Weights of a small mixture-of-experts language model, trained from scratch on English Wikipedia.
Size: width 512, vocabulary 32126, 130M parameters.
Training: 463M tokens, 7059 steps.
Below are experts of layer 5 (counted from 0) of a mixture-of-experts language model. Rows are named router (the router's row for the expert), down (a neuron's output weights, with its number) and show model dimensions 384-511. Each number is 128 + 32 x the weight over its row's rms, rounded and kept within 0 to 255. Numbers have three digits each.
After each expert's rows: "comes before" lists some tokens at least twice as common just after its tokens as in all text. This comes from a sample of Wikipedia text that the model never trained on. Tokens count by the router's weight.

# expert 64
router:086074126122138098137152102128099129154115139189129139115172182087185116134170155161119138140146113084122147139121121110110145124147056103116088094122079104099099118156083160103117124131100092139118100067090080116157167184115143102201138063131135120205066149134060135146149107167109128162148147141089104132143119100121102120108168124123118138143139109078134140156155061140151122141124
down0:181113135137142167161079114118188137083113124179163123113160111093090118130134099164159086123149139079139169103142122136157254153134129120111123169077183106169112116057137120140161158145107162111136135125062140157099127146144189179143129120065131158111143142070148120095187136213147082093143125160106105123077163144198094089139185166089147137115131187096091130143132174135142138086140
comes before: " ", ",", "0", "6", "5", "4"

# expert 42
router:091106174149138120137090139136143157145096156055136137192154051109195085148145150088156099142101121043154139143142120090137135167107115141113102122201070140095160123138156135084114085101188159157122062087119122118126162185117127140091072158111067098142142107154173131127171137147150091137137167136156138056168108118122163135127073069139126141160109169132118144101069180094136094189105
down0:149092140100068122177090167089145075169130130124232109141106076043118109136178092111110162096102097143114078118178159111110168147094091152090138124130132109073181089099102139176135122128174155134168131109141151111111117094104189120131088164118114088050138102076126121158142130171101119085117107149119109080058159148146125108140144119149175190110084159096136132135124109132114112100169
comes before: " to", " by", " in", " a", " the", " on"

# expert 93
router:115138112112177118092134112207143175091112175165168114154078075140117109079156149120152177127092108090171159138135125150075134104168111172097103181178105138136164126163081130127175152159179121160120112140135120108144093184160126130240051112161137110119051166130130116104137140119162178137098163128117091121121130104069141071097126113153120156089154175151128066144089145128174142177116
down0:158124146068139106177120111158153100176098189150160083144157195105109127110169113061124107080144144062103125076135132148153173162172133066091148111142127138117142137104177172137100179124171183110119075108103122133111123135119144121145114139135115133049181087131117115179159122126059089071165160080143123155118135110167178105068140094093124191118186164096148111134161118151152087090151
comes before: " ", " the", " a", "000", " and", " which"

# expert 71
router:066139089128130055173105102176146133108099129106124114152083103113142147103121139147096231122119105126110151127165111044154108112135107199109099110135140100171122161135090171159182073111158140103063160156163179090114144216133168146172141124159144192080071133131112165124102086081058146141157101114215086090097172125155165119041119066121120156123131123117121154168043155116154093118156
down0:181081149115186139175107145128138142204200163152109088129166127093148145146129124048125163120103149093135133137145165115152201169118080067063100086086130181098115147120142139161129101143150108122134139092125167188129134134120132166157097111156149150089122112024154112085167090149153177098132124114131148127086183086143150108140111120101154212139149188119151083087152142159094157089124
comes before: "|", " |\n", "–", " time", " |\n\n", ";"

# expert 12
router:048086138137124072067114118099157173143102121122103134150154132090106193130116115178114160102115126155145143094117146117094136136095090150099113117160097110080150129173163112166132094148117129146099110156140132138139150204144093170106073154129115135160124133123104059097113107087120215097168094095169093107103119174154162123156120125111154136159164091102067152149110087118192080213122
down0:184088113077142080145102140118186133190143146133138118164136112074125099134147153094159177129132120047155198092127132093136184120148109064128147117055164176126123131139135195213140137115114115115145138124072158171148128138180152144151108100108150141104155114105134146122115094167115092092165147106109092130128147125153165137139136147112145174132146140104088147072125139118119137084119
comes before: " |", "201", "200", "3", "4", "202"

# expert 53
router:070135166119132107090170141140142126090063098099155135168141123138165098108113176108141193175106149146119143157156106105172132128114103165123148122082122119150116129130062133093182116123082132142044060093152102133143165182203138148121110175162092139134069172093071091093161072101137143133192092159091100138152135175126159114083170103105119184123168100147110154137148097093106087146140
down0:166134168116198117132122137134125136143060137156088148118122106122132137116180107132175124122133076112145204148119119139163200125146166129067093136134093119140134090159136170164143142191156130182122170108076149156075128151123182107133160099146157165078136121061114116191181088179124137145154146167130121058125154112119086119129112141100114131069150125117051113130093083106148126065154
comes before: " the", "==", "-", "===", "The", "In"

# expert 63
router:104077184130171127158139192142194193147061128125162151112085134085155092085147099171120139114127093066139168065131129056069117166125145095079141129181157143079141148160158136106134179179142172125111120141135136126155154177140134113159074136147136164157111104068063129110133117174156149128118151120166131110069112137131161111153154115176168172121103087133120151138136101121153142145082
down0:166048132086184098109092123109198091129144177182131096130129090090112142167169124103150137081149105058131177136132105110112191141125101109056098130112118145171133130071132128138124129121111111137183099148139162138135141137148133114141112127118114121103109126092120126151117132117100116097171151122117094148078136130155165095108154117143131174071138154142115131133119135099106104071113
comes before: " |", "-", " (", "′", "\n", "}"

# expert 18
router:127130153151118085120129089134130143171093101096123164161133125079162095102152176143123145178067128131161092157153134141107136149106150210085107194129142075074061138150144143126183173091098111180103088095129162139095130148157154168144092109159052137132075076141058164061169120120132172127165172136157153125075110113077102131083153097122156136163137118161102186150084161113073141175116
down0:164072158095145171115082095118160083134112177150118199131190137082092211122138100103142168095119135113150181128132136120131231116122125070124138116136109129137159100096127132142134138087126137131114152131084133107114093126127250143147096089095186151126118095123058098138179079153130136125162141124102112088125098124145104094153152138069126174122150125039052090116142119084162118099171
comes before: "==", " The", " the", " He", "===", "The"

# expert 37
router:129110116109107153098160119105124151138131139138121116149046161155152151164144148114154098170072170117178193130129083108059130159157072143137127058154147127151128046136114161089169085115132145135134100109132104194079134177121110093203113097132145139130087103096091089148141112132110181103075076149168113098102155085141160135149126129168104096133109157114099110086131093056167137124139
down0:157075123132109071127095121123142168195102192174118115105136164063106076156163114096157143126092089067147179091108134128132194144117137158077105140081151112129152144082172163163177115138109157134149144156059171113124061131165130076118066100096112121123131086095090099145123104167110101112106099121123097125134205118116196135147150157071110158122159158068104147098144132100191155114163
comes before: "9", "8", "6", "7", "5", "4"

# expert 38
router:082134162128120166109161145118113140171091111141118102139175124105101123131138195115141137140092094175145077143180063140081220100117107158174127133218115156077058140138093148120166160119147144135087091111148102110158118150097159147113127091175081109123044201088105142086163114088146163152133145117163133145137099104115137126121071098126110158102102135089119057114154062089147158147093
down0:170142107104075123162056107166175108158138150153181081117158152078095147100094086086145102143159195091125135104181138116160172156096090045103077125085142164131128139103105161201151126121177171113122188142066166133188101143081163110152107113140142170081173078114115099130154117130111138067157169141132108115088167137114112113098129089131159209144158175111148067153149079111152089105126
comes before: " the", " was", " and", " a", " he", " which"

# expert 35
router:145156130144131124155110087100157165151075140114110142176084155125144115127162170088115116156121104192177147140122099173104129124093094170120167143108135088150138125139085177092122119142155169129161125163139129095158130139113140131139102125158086165146030087090078107068152142172098141099142092172154108154113117135164117122202093162097169151143151150171133089132117110118111094144165
down0:120090175138159116195080099161201109160104202153159111132114154100099172102111078112164166114162109058073174150127150131139190101126157137057122141097091131122146130110125175152108133165094156067150162134085142170148096114153148097180131093079112110055133099144093042135155075168072111145164159128156119113152164116137123158110157118135197184129147133080139140179088129109173074134142
comes before: " The", "-", "==", " to", " In", " He"

# expert 60
router:055080142140109133152122137142103172179089190140134178141097083123152051086147173133074156123120114052109102095144101089118089150100085165141069163108085095114143101130145120130145109037150143139128131116112133137127189111118125183122089103138140105132127142069130159120163110139146159114100102137152095106154140089160147160090140109113187125063111110118142159137081111142145075143101
down1:111168167092159090115112117121150109130123125126117153105081076145115185150166095114181162122121183129096167122065150183159152104152160137137146102085124067091137122144098175124118070121152064155113135132178116102124128186094081110130190155109144114129218115136101096135177140126131110134128102146188141106185078106150132132060174163105145117150119194132155146082148130133089137115152
comes before: " of", " in", "\n", " and", " (", " for"

# expert 48
router:079080104095090105093134128189150136090083146123136088129125106106105162087109212138112133068109081089147102147124132112084143126144121157135164098112107093044120075111165140126130174170128151136081115062110113108131148137131098127126083120107113137138095130114025131087059091096119161052099157148172088158086124167071160117139103104178159143154178134112032139141091136099181118170106
down0:132125183046148132156162125137171082211169182121142121094108102090130168112122110127117133073098068065149167091095151096168197154057150126062071137096126166158144107096143163110137179148113151174217158083121194140139126156126112141193147063191153128109153112101089117185131137120141035110093092127123108153081148124147146182114201082126112129080144157127119116097109118091203165111110
comes before: "|", " |", " ", "0", "1", "2"

# expert 57
router:102122143150115100115116109141139146133099089112186120128150137123183152130158160098087153165109096121126168147143154142085184060157121221117150124144067085086124101141153112061122120133154167186093110066121093127156156147141178143124108147134066128070068136120177093157130149114181141185159110122148114122104124160121147105103125078123120165103149180127063064113105123134160128152066
down0:153088152117135143189066128105174086170146190128189125079136151112086113125128099102144082103101150102144151093202149132154155143127114081032126079150142139136116133073127146128117172137173150089140134139117211121142045120093143127141098139106158143056155128081122073147187154140108105096130147138140141104096115118135129141146165105174162216107137156075088081077134095163163090102167
comes before: " a", " the", " The", "The", "|", "=="

# expert 85
router:148190142186108050157149121193136119114104120155122148083134105006088179068128164145115131139095192123086109131084113084135137118127096142142086117123088183147139121119115131113141113165123086134091062067124105169101104146157136130169134165164084136113130131085119101127087150105113107143182093142138112119075121175155213092161101093108097178096150107115102189117085122141174087152115
down0:179120170114095114105003109079156152149127148131154125171115130073093110131133120092166123107091094095174183097122115098132182149098131113129109080095114114092122133108136151175168127135128127107108135131091203127135117126195143184163063134112172132081148125077148142104162122154123078109130139125139157122118123151149135124148144169092143154119125141059122095086187092121120123102175
comes before: " |", ":", "–", "\"", " \"", " DF"

# expert 73
router:076114154061080085157093136159143119100078110089066118109118162071097109156132147177066139171119138110126144138143126120104074172152084189095151120122140151089132129149139141101100116100153121151148141087097150158174135121169081157182084145170063094116117107105117144147123083144101140091168072106132158101165097130090148121130186118154192140137122153144158049144129112179165127157162
down0:122119126106112126165099176137159135159126121119174066079171149105112092107207153067176141080134087065075157125115155115197144127086121076103093085127143135157149107119186182127134157131161123117098099105110123167196085117112125150139028068127141153085121143085161087115127133148110147102192143151149127154103106118145139145165114153164128146102148113123113123107114096108135089122165
comes before: " of", ":", " in", " (", ".\n\n", " University"

# expert 76
router:129106142140113111117134088157149123147076139104129121175151129034145091106131114099088159124057163131143110106102131074139104167167103116122075065127080182141147128140084087045171167090145159125116077152075080141079156149132127125106148126143130111169131097121122106125106177094068109071175129134115164156128138124162121132188147132096146113122167147117150136185150128087129132164189
down0:123121129083132099150065088139121073163094170123128180125151113150173179138118114109143118114129094080092183144162198113122176136161154068066154119161148140112153138103122168160154101156150120136156087126098178122125125154183161124127117119093148139088120158152105113151158143121138077124154112152105136098125150158155099132129157164126133134108121122127090134096131099152140105069192
comes before: " ", " \"", " -", " Born", "See", " Total"

# expert 36
router:103149113115116131156143146150126146147040173096104145152127130120129126089142212095107122184098150145094126128133110122135126152081183176170152102111156158161187096150151143090127096178114164112052121106134142158144119112076068096126118158130069123146056100070114193116155148189122139156130136114178129111116102170198187156160135167166125096103159179127083088152122102111139152164087
down0:206060138120127049144086167095177114192145148172122094069111079076137095148166104113111110137122138138167119146151118136152151136133057088100146174174140095135164090162138118150086114148100155127101149101110121187108120100122157167229142114153133163061169117125112071114144123156134159110124115195098101135140170088140109102137136119118130158117113145071122132093145111145135120064183
comes before: " the", " a", " that", " to", " be", " not"

# expert 21
router:088106154132087100134102155139107103140129103150159131157092148106120132130127118137148193140100129151177140104140115112070174112085122128126111175158124167158141120112165105118151188155101059142127118135135136129147165145127109148130123147151075121166095155162058113170101097106076183165172123162129107105161158128174144127165159109121086157149163123126074098150156094161116111141117
down1:119146117093135097112115168145159148138091193122110163135114107122073164132154121142156227112079128087119122113079154125106113056119061223189141139111114082127167088144071145068115128130132086095104117094134116104072140156123135130131125113087081125140171153117040087127136110141081138134140102143119131127177119143131140121059118168095147141108081169135101176168135124152113150105178
comes before: " |", ",", "–", " he", ".", " she"

# expert 65
router:087106148170114170099189095141160174147063135128111106191078102102157089113088173124128195204120156106106195114148162098134114135103075119133132114110100156130126106144109162144092130128076096158101119130155118127149137174124097118205121145131078085127075114100137125075111098116063132071153065120149149083086107154167173102080162117096185168178137180118130133169084137108171082175086
down0:170132122065104115185079104104136111168063226157088161083123138140132132150159120120179098141167078102171145169111113109082174129142129046074136099204148090082153123118138143138121137080127165096103171112110158136106105118185132118152099136139158146073135113147098119100169107164097095138145142161164067095109148144112073121099124115131127150130123078115093056151130111124138082093164
comes before: "-", "==", "|", "===", "The", ":"

# expert 45
router:083092137142135075153123106179167113144065121137131117110143066072101166119108160162180107125082116139146148117152077058112166115068155143146166161155144122146132096125157129100083074133180098126109112094157115172164167123123135150129160090156103140155059163105126155152139092142091135076156162164194145158116140099069121154097129145140174113175104139127088166174136165123184101106081
down0:215127143108166045164114113106174120255117116143084107106111142093101150182124117072139112077137114081145179147129133119106165185105130073063097130141124176096144063127154147132129160128196145147147127074100147160144067127096129133140149138127146153090149085063130107147119123201090129100101104134119167119083107133082145100146133134148084199129135141095139126103115091132133142115147
comes before: "0", "6", "7", "9", "5", "8"

# expert 24
router:069127111143119110133100124183160129155158116110094127185117147149090092170152146177122178186127109123137161133143109112097138144079113188131133163127150126088131148125146140053126162110097110165128083133136127074080141144124154127129098153105106117138095107137184108115143152160165141157126134113132139098165153240121103220138119091125163161174098143158108064122132151173102086156149
down1:138169171120072182147104106058158159125139139130143144187144115113062149146163053103153136115109117164152116121080102110140128166103126118135155116106117186132142100135130136138152088099159078147094186088156128108120116169122155146088115106107125143136192101084104152094132138110108180116155132077088140149071129158111141175095099089115091100145119098146186165078137108123102157128215
comes before: " the", " a", " to", " that", " his", " their"